config = dict(
    num_hidden_layers=11,
    hidden_size=160,
    n_experts=64,
    experts_per_token=2,
    d_expert=256,
    d_shared_expert=0,
    hidden_act='squared_relu',
    moe_layers=[0, 1, 2, 3, 4, 5, 6, 7, 8, 9, 10],
    router_score='sigmoid',
    normalize_top_k=True,
    routed_scale=1.0,
    balance_loss=0.00755,
    balance_bias=False,
    router_bias=True,
    init_std_router=0.0194,
    lr_router=0.000794,
    num_attention_heads=2,
    num_key_value_heads=2,
    head_dim=64,
    vocab_size=4096,
    norm='layernorm',
    norm_place='pre',
    norm_eps=1e-06,
    positions='rope',
    rope_theta=37900.0,
    rope_fraction=0.5,
    qk_norm=False,
    attn_scale=0.125,
    tie_word_embeddings=False,
    parallel_block=False,
    init='normal',
    init_std_qkv=0.0395,
    init_std_o=0.00844,
    init_std_up=0.0395,
    init_std_down=0.00844,
    optimizer='soap_variant',
    learning_rate=0.00684,
    beta1=0.95,
    beta2=0.98,
    weight_decay=0.061,
    lr_head=0.00648,
    warmup_steps=200,
    schedule='cos',
    final_lr_fraction=0.0,
    batch_tokens=[65536, 131072, 262144],
    max_seq_len=1024,
    doc_mask=True,
    train_tokens=624300000,
    max_steps=4204,
    dataset='wikipedia_en',
)
Below are experts of layer 5 (counted from 0) of a mixture-of-experts language model. Rows are named router (the router's row for the expert), up (a neuron's input weights, with its number), down (a neuron's output weights, with its number) and show model dimensions 0-159. Each number is 128 + 32 x the weight over its row's rms, rounded and kept within 0 to 255. Numbers have three digits each.
After each expert's rows: "raises" lists some tokens whose logits its average output raises strongly, later layers aside. This comes from a sample of Wikipedia text that the model never trained on.

# expert 10
router:092165174161098079079079072086163112098162126122170117128129143134105123127142101205072170109107122174108108111168135146126102153070201159154155117154077132168094125107115117185096098100144121136080090178094110089079112145155160116117074133158057103103168151138120142159098152077145203163163110196115127102140139161126104146081120132125127141128124176135122133141095087070196119179132138180156127158186105138098171101137138116112071153112086122099187133091088123113174140149130123
up0:073134095141155167134117140077120150083128145141133124157113139144089135131059161144081148126115106112166053108161133097117195090103137169135106190127180077132115119141158119158083100144085110136068098182111117101159151155135145109081116167131071135142176122129153115077167096151144195144113084124133065142120094129148138161134118101137016117087152112153177079166148148070150153106115123101132195157097077099111176123148113155160124186148184173166137181117147105111113147175129140
down0:122160168135099111177148119120167158155154163082193144099144174102128127093146120159102115167130159140123140177139145158118132145146133108153169163134052134140101100154164099114121123119213111129151196131132096144168092131115079147079056122114126047161165123105066160118112134123152131143113106135129126087100184148122183141110130179132133141166155176134123089113123094124182144208107116095137057092109162128104094111158211191117114129127097161189206101128104086124147089138151162
up1:128111126074143137057109146162129147152184129144135159131105118078090145128087191174139186114102161135147118145191098144148032177100138112190054172150124061144167137142143143141147130139175101173103120159142117140098142091141158197086152058120156162106133198136151131136080099126131155089082075136082119084102103109097104161119067130178142131144185156115153121086115102125136146116073142145134090084178106108162142161140127097112110170140193131131131173117149137110142133120156078
down1:100157145159179105131177237109154119109099147235125120129044147114172149114151115166104124082130154131069173162162135153107126092138093159124160096101115099137084132102133123099091154132141152077096168179143178140122125101076132099159176144117099155109156095106106132132116097091125105131122139085123141134091093187114165111118138146083131080131147131111105079097130121082077132138118070092130178131118108191160077170101137091161121147116089158117133037120148204140126109111160152
up2:155144193127144147088081132155129148101126124123185090148082137116169144114163145182130141108125065105136146176126096104208122107075151158103143150144122128114120116028150125118135116156104133123093137123151138169172105141113103171147107097136152085140143087139149082124113159149188161140167110177217036142146160142128190134107115114110097143094182155130084113070093102109145165107138117095105163181117203109102175143120100119122144150118037183134159162141133117153097087100089122
down2:141099179137146124140140069069177166172126137130123138086175153156149156163116156137077114102118136094158138199126177125098109156100134124145124130116119170106122152094172148148154169123140088107087183169112115112128111149082133139155160118122111127116090160108085134124079131060122161113137167082088125225159122120133107194088086142185088143154082157168062115183156163174127139114152077096064106063123136139193102124102104214162112139141093143089102150131143124136118103097165088
up3:108123112129170083065093150141130075127115119086119155148131064122167051110099114097138108132139120171146128099135076116130154096120139130115118134091115053151143075158134091107162128127109092138165092165133159140196175106121109060146106168134143161115184118094090196158170134093188174186131076119130101145107120137101069117114101137166176182119107173182093201145117132095099140140116108179169090140152133132153109144171089094154060140126127149158217084126143133134152128172132120
down3:131152138135121084156105096112161129126162118130084104141173185200170185177060151086110120089128166137171164098179154110122120160124130141109110131213141187113136089110109126157052121082095137113101046160139139147061175130140148112146129099102143147137150117135166174163143157083099141111096149140075157127136113162183138109115110107083152131136098111143146082128113141094085105176130179121162147144151119162038202090123171139117112150132098179138132198130101117136089104092112082
up4:136109148115110069095064103083071133104196150162129123093162144208080150144128108078111072096090147126187138160185173126130091185108157104094129132128109113142083115107125106114040102169120115148145094056134127125103163104214121179148090176178082085164106151140091156150135124151077126136155148121119121129123140159128124138100128143128208084176131128137102103114119119113158151110172110108110193121144111111104142089169139133188083084145139086171123121127153164155161148164153166
down4:149065116060102099139097061080083106124146165110107150179142124111121142146163122147031132143130103161109080135111182087154115122123169077130176173119126104115056142162102060130160162148148147140122145063177090113112117062141150117126161195149166141090182079145117101072105135152122135133078079122128089115061131150128113136161155160111099117127132094127137122102110177104088144122126110095136151157129093104145155172127140191120132158148111126216187101104151164161144160159098152
up5:058115138115104157126085142091119118094159161111148137170107193093160158079142125102182155110133109103149135147111128177142167118124160125138080130164125103138127147137124113170168116119162136077038119090111094159067173160134121090202166167108134079136111118125144120142096165120079127132155142124131156093112138143184132152187136130129100125157175146082103170130132054163143078228115172149136123099102131114070090101117166112158090101144100131121180198119127165157142113116175218
down5:111124136107097117059121133156098155134086119147126104163148111067143136068133103085148086127160144117144169108052164176161125202169158185140168093083163138117126105101143131160145126026129086113127108166131154149164127110180123156129103089159149133171095079123150081126180125144060124156160179079095165176156136095106150083089118138150095107142129158100153197166103111167121127113143155143098093110167128130121135133180139143108141109082165131165126156168126106172152168152093221
raises: "-", "\n", ",", ".", " and"

# expert 8
router:127172136126141049139096141133175121099181154066120161120099107122118111151101102178040115121131094097110140115106180149139144075061175151130173135111151152155110201135166145156147057162128131151115114131132131155125149113139157164133086147117107146126108187128182107142100130139130116137108120171174141117164129186149095170091168127103094098176195103097087134146122019023143121119151143152114087076129133080107154129129143117132122112109115144083104114124097193123180100154106111
up0:099147146139110103088107159164173115151133069166131114184112095155091107142136051083131176146099150104124161088150054182177197155111109069084120145159096120120167152141114155108118136132167136167116153169156140083061158072150087105123141175116124132099123115105155132100164158148151053085139120145105141124192125173123070160133173190150118095146135061124149162125088099112113162064137142173127144119104132117148164154099121097174111161144055125107148168085127089139095115079166117
down0:164181142076160100171123150085134101216176194092118194107148094170129156188130106118106176053197109089144159134114149150112129066099140049129113117137132128121155128140152131064125167126137105141113047135075164141134135124145183115149147071160120086113131090129107139118148104115161106079112143123123087188111128121126097086134172197116083095103151165122117114116133104100116099130135093150191158124139177081094114120158143141093139181124147121111201096157137139150116127115162081
up1:097092095129095138162131093119161155172145118144142130157135115109178124161160118079086108139140120132191109133102089142137142156151089129163126102090177181130120123141119146126134194175140126121126099170109081116135150041157114171189182120155135099154112106022177128163089150116157112089146161095124067163113091157084117031116146084042149136097107149161123168086165121116136160152092114132110141110129131141108107133090163148174090151090181102088117164113058128096154115099156161
down1:133159118160134134095111161117100082161162153140145114139178103191114100193110124097157099141078129171122094117142176116132156141145161124068143122149085128121115115098121131143128085143170110135090171158126201147156153170119070145056085179068098135163117180161057164056109153140135172103109130171132156100103151102149110165158142124149103089146129103068099156073073126175176082075101118134191117117064128150154129102109142052136093096119140148122134106116085165104074138142098156
up2:131135140106170153151061115149174158097096118170157115086078139152160147155137091198166090186155139150175083143122098113126163144128155153119152187075120143151118159128128130188131092112133083165137117107090162128139083136156154134110180116153113116112132087078110089117119126125105134117095172171146074104131110157082144129038032151031132081166156157136129118057114117130118145170099099107171100129134130099128075132144142144104150163209194109174143125118123096131127104105084132
down2:096123081089108170129159113142112169139107096099107151122130128128147113139138130121129145137140153154126155122084099131102123094107107135177149086127129139149122159087103096080157106179166144128083130146083174127100170079132134123079096181118125140155108134166137051091088135111178134125124128139175148076142114119228094126164199120194170141147174122107072115213124132111118146165109134136129094104136096118082186144172104129095110144075076114092112130108239196129186152123142190
up3:085122156139202118161131148134168075155132173097159133143156187103125095175157193138108174117137109092160141103094128124148119058160159185126207119111139161102054100122062126107164103130102069055141114160137040136185137083126122188187141112158136089100109187168121098141140140109162134121082152169130094062136156089132123163154155094153114131121127090141118080141149128122064149150090130134143115101166156142163119117132141108145119123183138141090103127158094169127110174117128075
down3:110096098163086141136142154142101123101103137149174052190092095164103162161130110137124141145130068156072160122111181158136093128103107102155099126171164073103141140116079116114159100083160122160175147091163136087076200120089138186121127187107148189144127140058120123094050156146179126162140118046134146157140178159102173126148138121099195131069086123111110108138133136153149138120121201156095066108131077147073155114116109148128119134145097102122167129119093140142129148178163142
up4:116121168105167086163138153149123086100066156109120183159179098111099104127149100085132101126132201154154101113080127105118076116112139112149119174150124093160096123142143120165174096136105104208136049149154114116125200139106180143152106153067150131175168159153109091142119145168089146097098102152119112148109116139062127119119172072104178190142186140160125116103193151199136102080087082120150085091191109116136173133142146145132058094114091162155122133141112129165099102102145145
down4:093155126116207167127154167096070146118139152082109162131101155118109141163086172116139065111171077036137152121105092085141157157141108166113095152078083063139142133101125113110085155119160141147081098062153126193132116157168132147081125123100160139089088073130155147102193096092108140120121158128087115131166142110096085165180133160132091159155166097103092177135127140176086116108200133198106095164148139142114120128147153124110136157196087143089115179119094116116172101125151124
up5:126186159120095144077110103088117128068144152112123086177110093105106097163194129131104104134111104120124131082108142190137137106085111134145093061132169101190053121103084109128168136165141157135094113140141096150102147127125147106127111114112158182102147254087110087091147142122135116107117118182139142143087103116085137090123083104132088103123114100163151185150052068119168104165136142142155119156053168123085111128119108103169083139086099137136135174143090178126161161118137188
down5:076123135125115103177161110126155138214137116138152155175172138121099132179156156099187119146141081155128089120134188101119138083111136088137100108109118164135177145093107090122197119145171142153129139129116186132157101145120162169110137147102093153092106166133152171115178124131120168148172119118042144095127128104101143145174150038094102105182146094126118176166134095112163125108110092099137082189139163171205128076140105119152079153181136161095147207104130060147112125134144095
raises: "-", " and", "|", "\n", " or"

# expert 12
router:110140138144098081149040072121186114126196159139192080105130138135109125110114167191062157095125121107119100120138149136118131173119164133141144137193087105149099119150172152181126147097110148162140171126131110155146144150153137129156058173112062141127120176107151138099096175076156152152105109126169203137100066108065138108092136036132078136163111099138105127113114129132122103129187158140110121119128117173110123118111095095169065107115113207082141141134126109126194123181117122
up0:155088157132172097108151114097139084076161181154099115166075130137160113142118063129121165135119130119158163133170159101158115095077131177108158123161082201138094146149132182153127095106106139125178097132227155136127111150189118144183137058071165081102052136086148150129124153139076105098090143115104167144116096094104136152094100166157116106150148092106079148150134081113193140112109116106095158167188085142135124164142146089123115118048109154123157115142157104090176150162144112
down0:139148139135130196142110120120055092114110137115137173048065126172094154146071189151148139150075104139172121215106179121091131182131135158134143104176159125104106124149149101142164112105130110073102154124147197119108126148157109192084128108165099164136139133108126083108071138114125101180116136099145143111191105093169095151135142163157117133071131198137128221131162132131109156080094092164154126130149139166102109159108173144107119103109145191136128174106187117131158133065140132
up1:123110149201110124184141159150105140093105143111111121106139114097178118156131163144123155170161119121122135119143076135168098135119155149165155163148137078188123149085064064101148154146159176138161119105134103053100125068208069119147091131064148117096122088125122089130142141140111127188125074080126139096094116097142151110137063117150109171170076110083119117130137081076162137156096186138096030111068107135149141129116144136050155161175114109111134092122161136120135143131163080
down1:134146139082123097083154111130078115174094089104127143176141115105109107044067054158130086118084152150145148229147120099156078142129121162148079134132084072139097126188118138125072156107156117215110148102115129170057154153093147129064120088125114077111127142174134112141059114084142148144089115081150114157164124132122130078098173096109102119131083098172157137157103089143115092068095091138143128122139096124093148108094153081146112090147173133088113150097112095133167124143155138
up2:098153047130129149128081140123146166169139065146111104112141118049154145123131141145119060200141171161084088168122123137100119107091162052203086141116158121246100120065178123103126145168130206160107107110107081104108162130134135116069143098203106164128170132161115152161145136092120146061088095133145163144172115144143099153125135117113111133094162191145110104128137114103145112119112109120118134118112155125125109089092133100104100127140146078108115121193107141158145126177121164
down2:143111159150103094133109131199189179157132127132126070113149169162130135149159133103136173178145121146157135160131164172116093083089078130128146111121139089119204114131157149140112132113107109239126129092136118112147138103175126138178104130078121184113050091154122123146127131167110134112119163062138170130090165131089120116209081156096126124117181119081089121067116165103176101141162109064109105186133158160093090131120128124149176106080094091101174185143126100095111122172122156
up3:142110147147112112143136147110159112088119128105113085099090140147059075130112099091121097050110120141185121152150180154183184124131127132131085158146102102125105125123137105160160145137157127130157150140095114120179138112145109172101071066135135178167075077081169107161121159092131133152112101120108093114089126126073085165108211131152120139107134110123149136129069133160117163112133077148098127103114215120122097099118157162189117140125069099121117075150138073191100104202126229
down3:151125095176085150105191110067126140104115063096135138158121101061097157141082113107108098118139115171157071115097043183106090142156171108131147124148159168188133122101122146108127108070113137171138145206121175123174112150082108077131131173114128160105099154086117137144140138149196167110104058147102140151152136139099097074148115186171144184147107077113092169150135152116123160172120115108155132174142088127131082152166108077125135163130071100189080170132131081097118124125131114
up4:158174124172065153202147116116104137147119133165132109161182180147111154152077081148131127132139149106120056108146110192109168165142168088121081169110153133147140178094103150123121115126117136137095121070172101086132097118150101149152183121175121167118140107131149099091141116194106091109165177171175154068140154160147161145119104114133092114103150151107189080159156085125129120205110133050117134119117149148086134132154141106115152069113116081113173114080080029142142174124137146
down4:183116105128155137155154148178133136075155091123176101154049103128166087093126172111119110144065130195151146176095172020160142095107067127076105088127108165088094119126167110103147119124132102153130096116115131131080144129126139107121110141120170139143092134135113137166102154093147161149117058069125101180092106072079071128156153127174168102152125086137129184133131128098106104049149133194202095165107100114162156104145101122159085141149120178112112106171113137115148118142106156
up5:128112146165149085178143102131066116167137085132156148076094155140154148134098118123145109156096113063106151140212126087102171126162083075125123093101083141108118140185078175074098169101135100096121100126172078088142146137121150069163196122171074161139135128183122126123172117091083166142128130139110107142180161049151156065136155145043132101131145153102146169141102148098131102146130121103169126154147155112117142099159129110146144113091107147110166107161049131163155095181109185
down5:158100163117098161139173117157129138197099124124104120190156126082171133135145123107150128171098108101156167181094142085105135146099099147139132149128091135139134126163141133165142110144119134181107104194120157159157113143122076147102148151151117118087168134128186107081140139119130129122196175178167174175093170139132167138162125185119092092137099127078084193168075144142160102087093094148127168192138127133137136140047089210138189147158135094077134193047159131100130144130151165
raises: " ", "\n", " N", " T", " n"

# expert 17
router:121172170132073078121120124110175123085218185083121110091120167127080142134135099131111171108138109186143119041123158172118094120128157131145062039122112089155117159134095132118148153078113088124172103177118105123128137082141160117125113101126155103132067252126137120098086165112122153148132105172094144169141141189100123112111091134084098145137091103110176137142122100106101119189106127156142144153126164145147174129113099064134129143117120107148198166117113126132088083150164108
up0:147094130186115138145165158186100125108138151129077100142139107191173202071077153208136151165120145116135162131091054144155124126120118119121109110140149099132127125165100037139125107140082111116092131120096205149148146192168123065146140143098172090153097143068115133098135079124109144149167137095153144072127112082130119116140094108124155060117165154134100138167033127103191175160191145120108081116136106143137120110132085135127113185127090169135140117155149137086110119162119158
down0:123135196115137132153179093115133149161144126095079166125124146127112152148125110147205094118139140124128105139117172152109148114127130085172165157144078107106113153166110157154086084142100129153074164136110035075093057165140103066187143126126151114142151169104091121094151145140130119100141108153085084109098081078100105108058180089179156143127188160156181144130136113129159074103190123145097080128172127132135179098133215125105150101116133190143164158157140157151098112102079127
up1:104150141143127118120148093188132125117114167099131107106146093130135084141149137157114112076168099090118185149151180131172091100132146162099169143190152080158106108100066057073130191119116129121153104134057076133142098117144082100149138070120145139169112133115102182119082109110121164133131159153074131144121168133091115070108109098165141127127223169167154160123104122152128153147087110169177146145136153128157137078101107087137103163167128087139213129227130086115085090143151136
down1:086117098114143116146134140107154160111159091187083122146102148073170137151139081131126144125120139097185124130121146108128125115116108100064075143122134122114200120160142194167180114158158123162144120140163136118149122115116111137159106170097241133106138117139152131117148157163127102139099104124098151118155165107152097186112146082158143166124046093126128020118134138092116105138097113072099119100078064141085099068155178142097131067125202112118206142084113136166139142127145081
up2:126155112186153091080084121138228097063146131162113111124122148136140155161162159089083100074089095153123087151158168130113156116113148104153152108131119076145152144127137084154150144143135215125122126160125127141134131124153160165212155089142089077172163097140101124118091103180099171232114063177127120177111108138092144117104132136132083134130132069078086152157139097075124144171116106173188131147120071141119138134142178118104131091110130154084102138166061113120140118107136149
down2:119108115083161104170118160077175144117132116154125138150134085140129109168166086078152159143083144166139110069156088111139156096139174144132155165191073115089151236127093139135147150139103138069134141136140062115135106133148116116136101060162121131085148096096119074152084126172105111099124134128164119078137108182095101117195125121132170116074103150151101132116099105173153108113151133074094086096142187147149147123091108128114131176192144172049146087100134103202098121171142086
up3:137160143126155097155150111083159095112191201132110204115115131086140178167140151153100083145103120156085175127138159144162201210094140128117186155066144111123088147081124153171105065148118137149109119165170079140120121114119142129068162143117111111154109092127119108099153132082115185119144099160109107147176158109112130110076127142121120160193095184161128127123079128183132124126147126134094082160122083074134127126159075141106173123075087101122160120069204103167097135176154121
down3:094117120113117147170175130122051106140126124121116178089147157158102086136115114136115116137095109087103151135105117172151178151139134133141159110123139159143133095094143148142142078084053148105064131155112134120084182136097196127129169116153102145129087158140105120135106102171154146096019081157177149179163100106145141116123133105160130156173134117103141125105148135176115084111160135078152083218138128207182093059077086107157152175167116185103128106150074138118101138088149167
up4:116145159113111128108177097092172065170146151157158113099135183117148163140123176122146060110140076154116139106173133109147120126124166172150124095123152082105142183157149099109159142138164137177104160110113096129155141169163179082118096183134126121129061073133164128126136173182078123088110067140144083158188086059153115120169093087044193115136115060132121149182130079156094053174110100156186110146149133167135139135139075129133134093117133122148138108114116121082093137113102127
down4:183103145180184128177086135183147089089169150150115143162185138115113105088066128184167151204131087138066101148115061126142140112149134191092081129123134124134142104123093166168114113106144181158148116126173132086117117199149130099152118150124124156182108106104172168099116197085148073117104110076077172102150096099106105086143124130140120122143071118148131121106098151158089106111080139162135119147133123105123066093111140098128139069106101167151114082139137101095094175060150079
up5:122120149158165082105123123136133069092121178090112124151110077155159102121120196125183173093187089108164126093123132078140101066163132139136189100153179073165077168131090084211145099101125206100110141155087108159147145101129064118153113096087149159152083158099099154104093201077140129126099113128115139195127161125095148148097114095156145172113174094099081134098167112140143114108132088104134089143174135181124096181088144124161156132162132122141124184133148151125088147144148157
down5:126104108063161143154081207143067118055136121137181100149134129119175092147106101133135114143131172059135111135088141166195074095141167119140052152140097121176121164139100128143095172117160095160134148105040116156106140191114099158100083144179152121099090156171117125091173089156109071108147136169117101143157092108126134130147170171092125108100159126122149056120139165130142134143091090151123148093194161122144096163115108163086173120133125153062076105124180117111121109095123114
raises: "\n", "-", "S", "A"

# expert 3
router:119162168130103078083083098099152046113155127113141105103103150166089130117131126195081159086079118159087093104138172174105114135098191151172146113158074113160098165124112111157093113127106126158085132172124127128095097134165161130161101126156107127104109178166118121144079139072144180145160136157115144108163110165084110166089160098111116127130159149138103164105093085093174112166146130212155099161160107125177187060090118105113102166115065127101172128066099158066149140173109098
up0:122157134184098125212061134080133101138148101055137129143110139129119111146115127176109124095173125114119133117103141077168134180194070176138107092117145133167100185122094082159138131110131148157117175118154118114158128094152128086184078086116115097120190146122081134119123107172089135124176088130167099108145133099076128101068118129158120108125140183067162141124061079118145077188150135125135146097123160107187152115096086099136088123078090100141144126074069115122209108090130123
down0:109139126090156159158160144141140163136090132106078164114107124103151138104146140144138119147109168111114126160099146135112151158155102115079105100144106156177065119120127150050102083134143121097163132135100142119080161145139091154119172137112114149191159120119129113142134113086129140127058124136120174080067208177141122142131086083139109165186131152136148143050105112111078122072108137130065026066070147159155134129128174118068091156081118158165111073104101099092060073137157138
up1:143142111121135111100136153124154189104134133143091155100088128139116126082128121127128138064141163119135075087068163117099155113148146187177132116140147140059195127149062149100140167107117133148175148147086126186169149160135136158167080155149113125106142109098132115206115145023158161089130154114095153113095162163116158117121158100152167156125186078117068134100147168105137174145078161171175135164129105156173125158096082128140088144173117084079040125160122139092117115126181107
down1:068121121094107143178138167111133075108090138188156187126149129151172140144137123152092151188140130130139055131135110153126112171139116098066170115185160199163127150165180114144164112150145174124199083098187126187109152185134098133161172064130186152164137114137145152087129111122107143121110146035146086151144119109150149156124128147126151148128094204106149083151139113159169115138156155115058063150140142116102101109118110114095133164061158118114139102146173167125146074127147120
up2:090176156141137115152180142145173119084203201118048155127133086126127101059144136151075088127125127130142158174097139165128081057118141168141110060154120105192108144104118068121160117123167139112089118122138084120152147139100127144117151146156148155062143107115112122123151124095146100132165125076110112134090099144159116157161120137137180124154071081058097128082177131120148172146153128214178112135153141089093104114170116154158061144128136158154177144164127146043133107118123102
down2:107104142126134049104162145119097127096088156105120183092157117110125145148135071107129143136104170109124100085091124147145117119088119128142118094112164199183149114110098163128159118089226213114101124149141117159115082083180104150128186130217068085129173135164139097123135132155091095172051131162148150134124166096121120119117155099148152118060125108120125121127107091161118144152134097144056153131088094126087162166134077166150105144075137133079104187166169132138122147139060126
up3:108147097161147127112088161150203092138151148135140156124160129103206158166140098124094140091140097107124177124144142107139113071128073149191116087124131125072110115158156115113083121113140060145152154119106144156110173137126159158134100136135134066090070119066202137112129041131124128164139117108064133164162159173190103137120118106083162126151078156142145124080132097094145158130137120207081121126125144090094127110136088051149158114149125122157094082062157185060135152126140142
down3:141122113090144122128118135151151111063124130071089125110124135079109171116171134116155076142153150091120142096166143109140117092104114090111148156108116099087128118184152160174143143211132123149130120140113101150144120125190146151141144126094177105171163181136078114077132160142112123163106114122078166105078086116173181121120109162122117108077189181076175161137111128145115112146097162069148151166054160119069187089140121145078122170179068098170167145126128070094105199148093179
up4:097152182056150103114115136093205114113140115135180184153154137123141090134102131088162124152114113137125130081151195132082154114140149181118120064095106096147091148123121100092163118128140161103083174146136109174101111147095097117099147132131152125147135094118144096159138058147083175181139153140093111111107117059201120128118150106056156230159128080115097134160177129109135152103186138103136136175149086111148152133162134095074083075160079151144153097161109092158063114147116103
down4:181171176084134131144149151104121112126138100131147114103135133125146125107147117151097162088134092131112095130148143155105129151183141165114136122044169082094162109116114099088161120144139110195159148107167142179083071224072068115087149153147101123148142125132092139172084125106133133107110110052145072187112157103163158125087132228128178183134148089185156140157195117131148120125136125168099100113140156180170123152119123122204130115123114108101140147093099082164092145087147152
up5:127167123168143136160096090118159182112069112160135062163131136144147070115082092117092131085095099108135119100156067131118089116142139165111202093162123102173131093089145121177121183118167148134072098165086118127166150123176080095123077144132092171124146139142135160147136140116122094202100084145147145135159065152121103175143118086103169144166139147150122169121119119120178083143123161147150085085120134101135071149123085195112145173114112186182174101175156082110092112053153101
down5:144170116153104126123106108190148140122134104145123101116133140088136140116110082059156117071200145079112099127184111141119118129136177144084144152181131082152118117201107042127134087117056125121099134135101205100115124128127139128152079085145091138123176209120150117133127071145144146141191160184158100101129131160129158146162123054082216163146126075110111179149154131129167118160105102190143171135121127102132135135117126160134119126143168169184137178117116118121101185083102130
raises: " of", "f", "-"

# expert 13
router:111167156133096083094078113093155072100166129101143095108086154166097116124130114188087155087075119157095108109123161185104120143086189138167147107147075110151100152129100114147106097112097122146081128148139122127085102129191160127164087121157114122108116166154117121158080140071135173156165142162138151113165113153075125168089146073121113129131157153156111171116087088097184093175151129196154105157159135112167215071092124118112078169096079139086172143065098153082152142180106112
up0:138140148087155117165120145144158152106144136049085104165079085142132109127117118051146064084100161072176078130082154138108115124121120168162111140176131105153121068105131080149150148079143086124147073162152133082119155138119142158145074153127060084155104107127133144089118199101105133159144119124136150110150164099086179157175147183131123156118108170115179151091130186093090133162138141135130148117109081081162169122140122153176133169096170103056065096086160157119162192139144109
down0:135170134123074180113132091103137136153119163085103141082105135159098112097122159071117147165111209085170145113109129162142107143160144135057167177141175158072082123095112116085121122175166122062134142084125177162160156104116078121117109140137090118161172074161156049069149178171120128181095116109128106090153118096130193166128124143110121138136179141191125094167133172141075109153074100124116150119157089138134123082111083106148095128104147132188092098164099098156118147093162172
up1:147139150102157128164128098053151203124137144123147120159148145123144149139139179196119099113200128131189142128063150135096137096147155161145137195152131135112141141149151057137086126121139114054146174134101135087107121124125080107123091164105152144136199172150161107138155105098155102182146195107152087152111101109163110172156080114132104127133096101083171107111102068071045130121118129106178064153100158160088121137104126176086073100080179131131129100087108107116151165144127104
down1:089111072116159118159122093124170133166094155139086120137116138105126121122128157160102178127152121113153178124098154072151177165091127107157147144133086123115138186171121139082139084083115104165146055100111059096144068055109157133155152101119151116139129169146175096178096177191133121129160150170149144123178190128220145209084102124153169129168089168155153108147125110119129092134132149105095142117161112139169195138134104117109145144151096168110104188162150126069110089165145175
up2:090119156178108134149075070116107124102148144090162153200144141072099121156118137119180112143106110166115102134167141146159080102107098136139128150156111075146069107081174097168103109143122177144142158182096105164099194075106085157176151161153102152131182171123151086146121132097174154124106153139080078198149150073128094166092089125100189171063145115080095145155086116106080114082151108183124142136122165056152169156092136104145102106116102120103130122101103124107100168131169107
down2:159126175179104164111135170185102166097093129130155144114126033090122114096163105136153099129171188102103181155177143085132143157160097167105162109157164111090111163126154174206177109151155111128179120136105122127157097125152145130113119167145079133162098132178124046188120137159110061092126115166120205131119166172096121109132168127133122090159108157109119116124191143147148106091115105127214136080144126163050135133128140180156124147141157116145134169094101115172095103157112106
up3:117163095108204126190097121070163167171157096134147073142110154098210177094167152201076106122110153165100072139140137140144157151093064162131169135189127138107167177120133126120055100104108143117124100140128140086134105113194148057142122102093149136189155121116113100105136139123117175158102120143134124174051131130122118102172118134113130144119158189151141158089071118112080141134120158181120113147138130138175165117077128154156151113124134140114139145127143146195159166148178057
down3:127099146098123122118089086159122162141141114135175135130154115152125121152100097087118137089121169127109176161123164096190052133174118141168047112144085132135112060155092087168187110164148089123162108089157099071106121137106156154077136125097106089106132134152112118140130089148085163106151127117194092150181067128122069106129135179127182152136119130227143130142181072161159162129077100101139159059110098100163166114190091143127188165125117121099154126136091141135089138123137084
up4:093149080118127105154109173133110127108132101125123091184092048180114067169125135118108121128092161130136104111127158115131129112124155111082138139067143107189182148076165170116138140166158130129140080214083130141130056085135140025118116168138110084162109161060174116138133137079134198150119138145102122125153125104071145079130140135100129117100144116181172167157117147182114121124139123068121137095070124164176098109156108169161171098153098113127116115127089108081150092166132185
down4:165104162107078137033155122118111139071076192091107107150123129131119107084139143128102148169128098135082112132150096143179117122127188140094120149113141179087119161157162100105142090136147171098124136099038104103148061109136084132119123123104123140194196111106103116169113137134115103145148087115077140119091127078148181139141127108092129104151095127113118093194102131105185158173156149088126074096179133118090069091142092115156111111073185102118125093083088074086164160102125175
up5:214126139116166123172134116131121168119122067160086133127102153112178084099134207128190163155114192103158134105175091090179106080125081081137162120176097116180094158124176149131147145100109157122156116152165057082093138153142125157174122142128153159144130184086115162126133160142143109088104115083117145137093118130095143121093097137161152179118071138117112099101081125177125117165112188161163143102095113140190137122091148111140135095126088109094166117127027149155172080160111154
down5:130114159107142166154144130088095095154168099131108103170065179145092149088085145130109147164182160099124111147166139084148102102156126113090119154059129090124105132161147123129096120100135147119113093095132135101158140133146116089042111198068187094196064139146106163129138175162182170070115139097172097151142142102068137161146128080141176099126141145066082115131149163082083116148093119132145135140150133093163129084199133126120144183134119106104131066150111062153131056122150117
raises: "-", "a", "ed", "en", "le", "al"